config = dict(
    num_hidden_layers=9,
    hidden_size=384,
    n_experts=64,
    experts_per_token=2,
    d_expert=112,
    d_shared_expert=192,
    hidden_act='swiglu',
    moe_layers=[0, 1, 2, 3, 4, 5, 6, 7, 8],
    router_score='sigmoid',
    normalize_top_k=True,
    routed_scale=1.0,
    balance_loss=0.000672,
    balance_bias=True,
    router_bias=True,
    init_std_router=0.0175,
    lr_router=0.000369,
    vocab_size=16384,
    norm='rmsnorm',
    norm_eps=1e-05,
    tie_word_embeddings=False,
    optimizer='soap_variant',
    learning_rate=0.00164,
    beta1=0.95,
    beta2=0.95,
    batch_tokens=[32768, 65536],
    max_seq_len=1024,
    train_tokens=417100000,
    max_steps=9025,
    dataset='wikipedia_en',
)
Below are experts of layer 2 (counted from 0) of a mixture-of-experts language model. Rows are named router (the router's row for the expert), gate (a neuron's input weights, with its number), up (a neuron's input weights, with its number), down (a neuron's output weights, with its number) and show model dimensions 0-95. Each number is 500 + 25 x the weight over its row's rms, rounded and kept within 0 to 999. Numbers have three digits each.
After each expert's rows: a language model's description of what the expert responds to; "comes before" lists some tokens at least twice as common just after its tokens as in all text. This comes from a sample of Wikipedia text that the model never trained on. Tokens count by the router's weight.

# expert 19
router:504535459505505487485513505467488484499502513506504518496501527505484484486504536483476529535460458506482501551502513482524479518512445562495503508478496501495456463527542497537513511508555518488492505508492509474495506502514490506492537497500474486518541508506508498486489480512508476481
gate0:515528499533498458487509491528528512480489519489518503486451529510509506509530510523540501478512523478510503507482460472441506503451491514414478479476455528484486508491500456520515512508542454490534512513503538482518534508457493566501507513523508533441503476530475482500501502504453498460
up0:491466491502516493478491501513489509488483457456461527524510452507492543507515519487505498528458480504505493483518572502505502492493517502517516528497502517515504499499514491500525466519495491501441439479459483474466468484536500491470498484510502500499511495423531530500516506530511496536
down0:483473538472493498482482504478488476515518511495512548497549515441514495523485482512476503524502524536504472471486487492501516511486529477491520489506522473496446454521530500455512489515500553481512480491510484484470499479510500499533484515476494496482492489484535520513513512525520523478
What it handles: First digit of a multi-digit number, mostly 2–9, in tables, years and measurements, as in 378 MHz, 3,062, 2nd leg.
comes before: "0", " |", "5", "4", "6", "3"

# expert 40
router:468502499494482487476579551511466501490485500529522505506462507482502511509532495487485471479502481516558461485449523484520451509485447515471519502458539525495490479498526507522558460544517531526547491506514518505487523538515464482533511482506462482461484520497484515448537493511496549499
gate0:514477462477553524463499505473465463476510479500508546542444488513517455484502509494516509484509487480519469493484532525527446509488470519484448510467519491494521503516490430463522501500525472539476525480519499483501525535465437492489469528502565472479493516480509544487516492460471512500
up0:497527498509488493479474479495471533523499458484442532538506455522466464481440543466514495543471535501500491492488516498466493496508521483502480510474482476478543489479546498509453528530504445537537506484519520485481488487488497507491477492495506543578509483493502495518527520494505522481
down0:548478479494522472457470504505493542508496513475506512482530546490508488464467509528536498504449486476507507547514518501538512532455542516479512434538506466444522463515471485475486520501469538453483511513501486516497473516555513543522480499464501540527502502484496521478494543517499498511
What it handles: Main action verbs after a subject or auxiliary in narrative biography and history: took, won, began, served, went, lost.
comes before: " to", " the", " in", " a", " by", " that"

# expert 31
router:486510491515495496541521503508481513533499495477496488557469531523517511574446532472504509516500510548500468540527502438491492536495463511539496496516497473495514490534501523509547554480487556445500491502505513498571489482501514503500519526509493519541513504504504507481526507475499496486
gate22:522521479468498536485503511487541479516485446503492516492494487479484493519462501501493528507502481472485535503514489478489519485487534523474477517455503493520492478483501500491505486500503539523490542523483466503477493471521477553502495480475479483536544461502508535504517534481494520497
up22:490535489547514479450507511494478524549483490485499522498497484500480497452504489467507477487516477455500521517493494476444465535561478533465503499507448517541514472501490456517506480525499490487539525483526538493486557507482473464506484475479471484477515479500458464481495462519474520518
down22:462465509531505502523455479439454474477519514550493468507500518502535503497510493466520456510486502553530487493509502500487474476482484479507490513491531484514475527514517518471517536484532508509499499521513473513524477499491494511510504481503504521465505540504514483517535456532504512501
What it handles: Nouns for places, groups and roles, or the final piece of such words: politician, village, club, city, president, brewery, Directorate.
comes before: " of", ",", ".", " in", ":", " and"

# expert 50
router:510494473476490487501538530508550544535482528488481511503466532498472496503479493495484525501473458529497486520507474470495514496488508510519475394518525467475512514521492529519555536541512462498523521548510493477536465530513509457508506554488529523458522499487484515495491505495494506514
gate0:491520433507498509517541490516501549477507484488527488500464481515485470514508494483519453464539472514514500492466480479493477498494470518491528516556536484517474507505522491484540497491488497508491490491532450506453464469542464512485513477499527473478549480507477488456506448508517493518
up0:504474479480493449532470487487522486480555496517460509495490494493537511521478500521520446520486514512503542483455500445511489503491506488485494511525508490524518498575492528467488505513451476502543504480423489507451538514525482467503535521514509513488472514479517494517498475564481477462
down0:535501528531462510478482484534529493537501520478552491493470506494471449479511500512515511483512524506514488519503537512464521522505542546516501468503500536503498501495491475506480521483472535508495454491506469467497500511433524464491505502536462459526490545512509521519468487510472509509
What it handles: Head nouns closing a noun phrase, such as family, County, people, years, and unit symbols in coordinates and statistics like °, ″, %.
comes before: " of", ":", ".", "N", "W", "E"

# expert 10
router:499475482494510518457536486488515526503464505502503496478441498519514479504517510483535515503450529463543447507483495512488514509500478534485468482507514551538514456516523453515530465542528481487487479487510522461478466497509455498512501499493528510506509466484497460470527502447468491501
gate0:472491477478536498526505539494481493521519499477505465520481522522471472533485495521478485526495473521531454472536497527506483521500488510508494480531505509489486492469543522530501518512521521479439462510497452501499455495476488459500491505465492513505483548485498511456482497495535554487
up0:453490480495463494511493535497520512539511505505560482541497457528492512480504491532528454505511527500486524498475511456531486526496483492487493519507511488487475559513493513503516520480479472517464523516516505528475560460522477489487497548508475502471480501493560499478483501511508496482
down0:514482532498476507515524512459492512502484533510499545512469491507456515511491486503512508530507526520470489534512514479500509550509501465518493503493498527470488482489485470491515524511537530489472494572474519479540513494481526527512503527520525521511477522521534482504521517507497493512
What it handles: Last pieces of proper names and single digits ending numbers, e.g. Take-uchi, Lang-olen, 199-8, C_{2v}, Iowa.
comes before: " |", ",", "'", ")", " (", " was"

# expert 37
router:511471424494516537462531512473456526493488526484505499473434528486509514525493545505494527507487498487546452543522511485484458449479537550512510460501546494503484501482480513538514492471479497502507519480456465508516501501495493478508533531521481513489494492486496488468485501488510561461
gate0:463508491533490540483523485518535473474481486542516517516486555497518490517502469529516487511472530503521487446482495496517475507485507461497495480495493493487491489513514493522489496500505488500551512518474489552503478461519485498499470499488515502492518460465508446526486479541499558458
up0:435480509493477479452516439526459524500499505509527543463502469500538507517462510515498456497462526499502511496521537514469486521454473522502459495476469512499544495490513495545514485515475516502505500494502484497523494516504490490539456472539542447524508460491531482481521469514458475508
down0:493488487525483503486499498531501533491483533470559528494488522489533514508524482504478474511496454494496511518468484486445470515483505505500510468549510504504547535522524517499470526493516529518514489488428495540481512496472500494508483513497486542506506528499466495533513432485490512488
What it handles: Opening and closing quotation marks and apostrophes around song, album and work titles, plus brackets and dollar signs.
comes before: "s", " (", "N", " —;", "The", "W"

# expert 45
router:494508542501492520492539530532469537499474480456510536521483492527507505496507540502502496489472524494490439487459490479529524486495514554519536457488474511507524475501532518515534526521486510508531462521510478484523485486484446492503518513491487511484492482462521502435480456490472517481
gate0:493525531459481507487518521524495481494479492523480498474509480475465491562513481472519528516511509518526529475491495479522533497445456492483515464438510505476485498517503526526523502486499524480474479522527489505476457538525500514487525525491512502526517497526492503521460479518527526476
up0:472508531507526546484528532491477569508505509529496497492485511520470516507505526507516483512519509533479473514470505507469559492476474484476518487506464508496518522502478544503496520508485539513511510470486516496507501501507507496495465479512466467500492487463511481496480512535513498469
down0:460480519549519496522530499497457491487494503469525482499473497486466513511480444521502532457499517558483520505536509467514505486471498486489515460491545500514494536561492503472517525510518525462511541511527480500496474511425546488525464479505473518496509484532499484530505509596563526505
What it handles: Prepositions introducing a place or date, especially in, on, at, through, during, often after died, born or located, or at sentence start.
comes before: " the", " ", " a", " his", " September", " March"

# expert 49
router:453484497486499509514554517526478521489479474502493482497458569473470535552464508494494538517470501495558486518470521427514523489525482502556500458513520498496510493492496513507528498495482521498519468518512533527512451517504522457503495521479534505515508445495517459475479527473526499513
gate0:486506494468503482516510497516506486532488520497503514556517503510521512566497501504528500513491496497516489501493497508433496518451497500547472466496466523503464510446528523504525535524518491506458501479510495464467467452457511492491493545495514454516525513495567523470481519494506509508
up0:542512509511523491498497503479508516492472493515501476521484546499513502485503510511512515445475541497481487500493498506497473514485485508498507492544498489482501521494516506463498491480524489443479478482505473481468511463473492480478499545495511557474499450479509512478534459524538502466
down0:487472521499495469500452530513452567504483488562549478472516476475537504482476489491512516483517535456518515544463455506526477487500495489481518513548521547461515474482481506525520511488476465481495495480518524499456483471536479481514482544493483548518523528516489555477481486472463473478
What it handles: Final pieces of proper names, especially sports team names such as Bruins, Mets, Rangers, Eagles, and surname endings like -son, -kins.
comes before: " |", ",", " (", ")", "'", " and"

# expert 32
router:516510512495474555528501537494510505477488517508478520520505542541488511554510544510504488520500538471516482485477512490494518501509474515504520520523510502520501484504469505493539459459546517498520505513529509515550485516462515456500474521506470531490514449521515481465510502494478480470
gate0:485467510511445465518475503510525508467500500476514495502514533473496507515487517480478510492478483502533504497520497502507523520513475473505509518454511512487536469512506498515499465493531499490460444457513514491468526500542504496489522561510521427521505514516496493493520482456505484534
up0:468487508535495496477519516485474527490560497537508485520494465500488481503515507474532504510508495501489469504488506459481472540501513508511457483457484562500495510472500515511488519494494434474499547535482505473522497528463469524443489521501527514462470514494491561491515516489502473534
down0:483467481527484504471468514516500508520531487514483485482499493544495479532488540465498487507484522526509486475523523526504497497486442502511494541547531504501485466527514532512504518513484498511544505456491487512494468529498487484480508516494510468557505511475478451507495463503478494494
What it handles: Closing parentheses, brackets and quotes, especially after birth years or English glosses, plus year digits like the 9 in 1929.
comes before: " |", "\n", "9", "8", "7", "6"

# expert 7
router:521512494509444523513561479512507485454476547499497491573438501529501506523514524496476490457484474507497526538518505482498514493481497496473524512519532466496441485468558535542539500505505565487458497501501524490476518491517508528486517544475506497510524494513504483452514521489535505504
gate22:530483451533483462469498475505519534474474500540559546514525494502498490510514501469490466474486453460484487529511494485535535492480519530477478470523520496488438488522562478503512512505500508486517517479512471501528549528556448520494479496509501523502515502501519512461547492496496530512
up22:499474455510533491540507519495532498471492527541482475507472478488490428508520505479504490542475492468483467488508486513549466500524489502484460492512474498488471532567497483486518478509514484493538507495479471507521529522530495505478556488465475483482550518477503517525489516479528545523
down22:486502530510532503508511533520515484518540483531494503523486510546467515491503486487545468515554494545545537490533520480489475541465487510460507508478478488490572487509477494536516497512502489490539506465514499518480454511498503496520471473492509482518501556511489507528483474550472449498
What it handles: Word-final verb endings such as -ed, -ated, -ing, -ized after was, be or were, as in hinted, widened, created.
comes before: " to", " by", " in", " of", ",", " with"

# expert 59
router:489511524526479485510496508513487499465464515538473520507491513492524490546503523496568518521489472467532479504467508521490477511481493475528501499501536507503499441482522507499528468505527502443528538521488496502499478501490492489497510505528474529504525493527540461469492503498509446442
gate0:496537477512493480482521517495529520533490542504529466532511512496486464471517468523440516526507445493532483463504531485493473550535517507476487494539497492506484501458492511524490517505519514493477495525436487496496518506518494457523484528455514483500487487496494498485484479525520519575
up0:464511522486548518556493534530507487539517503516500455510542505497509464548516458528501482510511504499493512497535484500526507494483541496496477507530500452469512503536414497494480513455520534500537501528499495528474479540469474508474489498501495472504486503493497464516482481526519510504
down0:512477500521482487471559516526465478497510521500481494507512473521469486504500499504471507505477486539492478470482491508468486448453486514483483566530464472510530489495492469437492514513480508501440505514506507506525509468495496520506511516483474466514455461523478432505529495512528533506
What it handles: Single digits inside longer numbers such as years, prices, ISBNs and table figures, e.g. the final 3 of 1963.
comes before: " |", ".", ",", "–", ")", "°"

# expert 25
router:508446483495524480510498483501493556496492514508459496516478485501514460525471508482487473527498513481487479454484496478517531485511458507500509426525532499457507420525529525511544543489525493505484499535495536479509472485532431477480511481471501490526516488496522503479589509498516512489
gate0:527505484515472495548508534489513514502494523552507498489510463514467486515518521511512483497516500509508494512507530494527496519530539467500468493499490469458449518492439519512512481495438500489551540526464465516516446524491522510492501514503509510498536470505487534462490522498471521491
up0:502488508529487485460507491513493504501496499508467523501495598477516508483504517497495527464500502486494497545523450484486518488529517485472505498502529547497491501510448457508503509480469461507476474509463465497530458503497503506528529499513504532494492506508517537507497519501460461526
down0:529495558500509474530491475508510503493493489479478472502527521469507501551467500471498493527493468511449543457493506482512541462490494438530501548502539480460495456484483509490484498498479548515508495531510519513481477517484575505447524477500474497521489528547504545522497514479508537513
What it handles: First digit 1 or 2 opening years and larger numbers, often after a parenthesis or dash, as in (1978 film), 2019–, 157.7.
comes before: "9", "0", "8", "7", "6", "4"

# expert 44
router:545462495464490505500563488534466502508454525499527523490467536473461441524476524482518525541473474505530491511463520451494505509481473537492523500500495500489537519495487499501578522549488503448514534529557473491529486486493456455502493484479517520467525500497491469497542543454515497479
gate0:528531495453503501477519505507455507542464539504516506507509506526494456522443530495536491529520446512493471474503496460514499567551488515552495498500526509536478495472520514496532503484486521460475523536514465501475504497487545556489493503514516542513473523542488475483533476489504483495
up0:486540439501517479520520498490485480517496531457498532487499501551529517464455490559513522552544519515489513449495498484485477486473523538500496507496486470444516525485475480495491500561447495523499477527496478495486477518520483478509508479477537492446484500527506468492501496498475497473
down0:471490468501525466475534515544511518474533542503507500497520457475519476460489474487521485502514495501507497495478483525497495492448436535541480507506537504474506489498522545486547457495445446497507500503530488527471481504463475471497473452505516512496522491474444474429481497485510519493
What it handles: Digits inside geographic coordinates, table separators and pipes, bullets, spaces before dates, and abbreviations such as UTC, km, Apr.
comes before: " ", "′", "″", ".", "°", "|"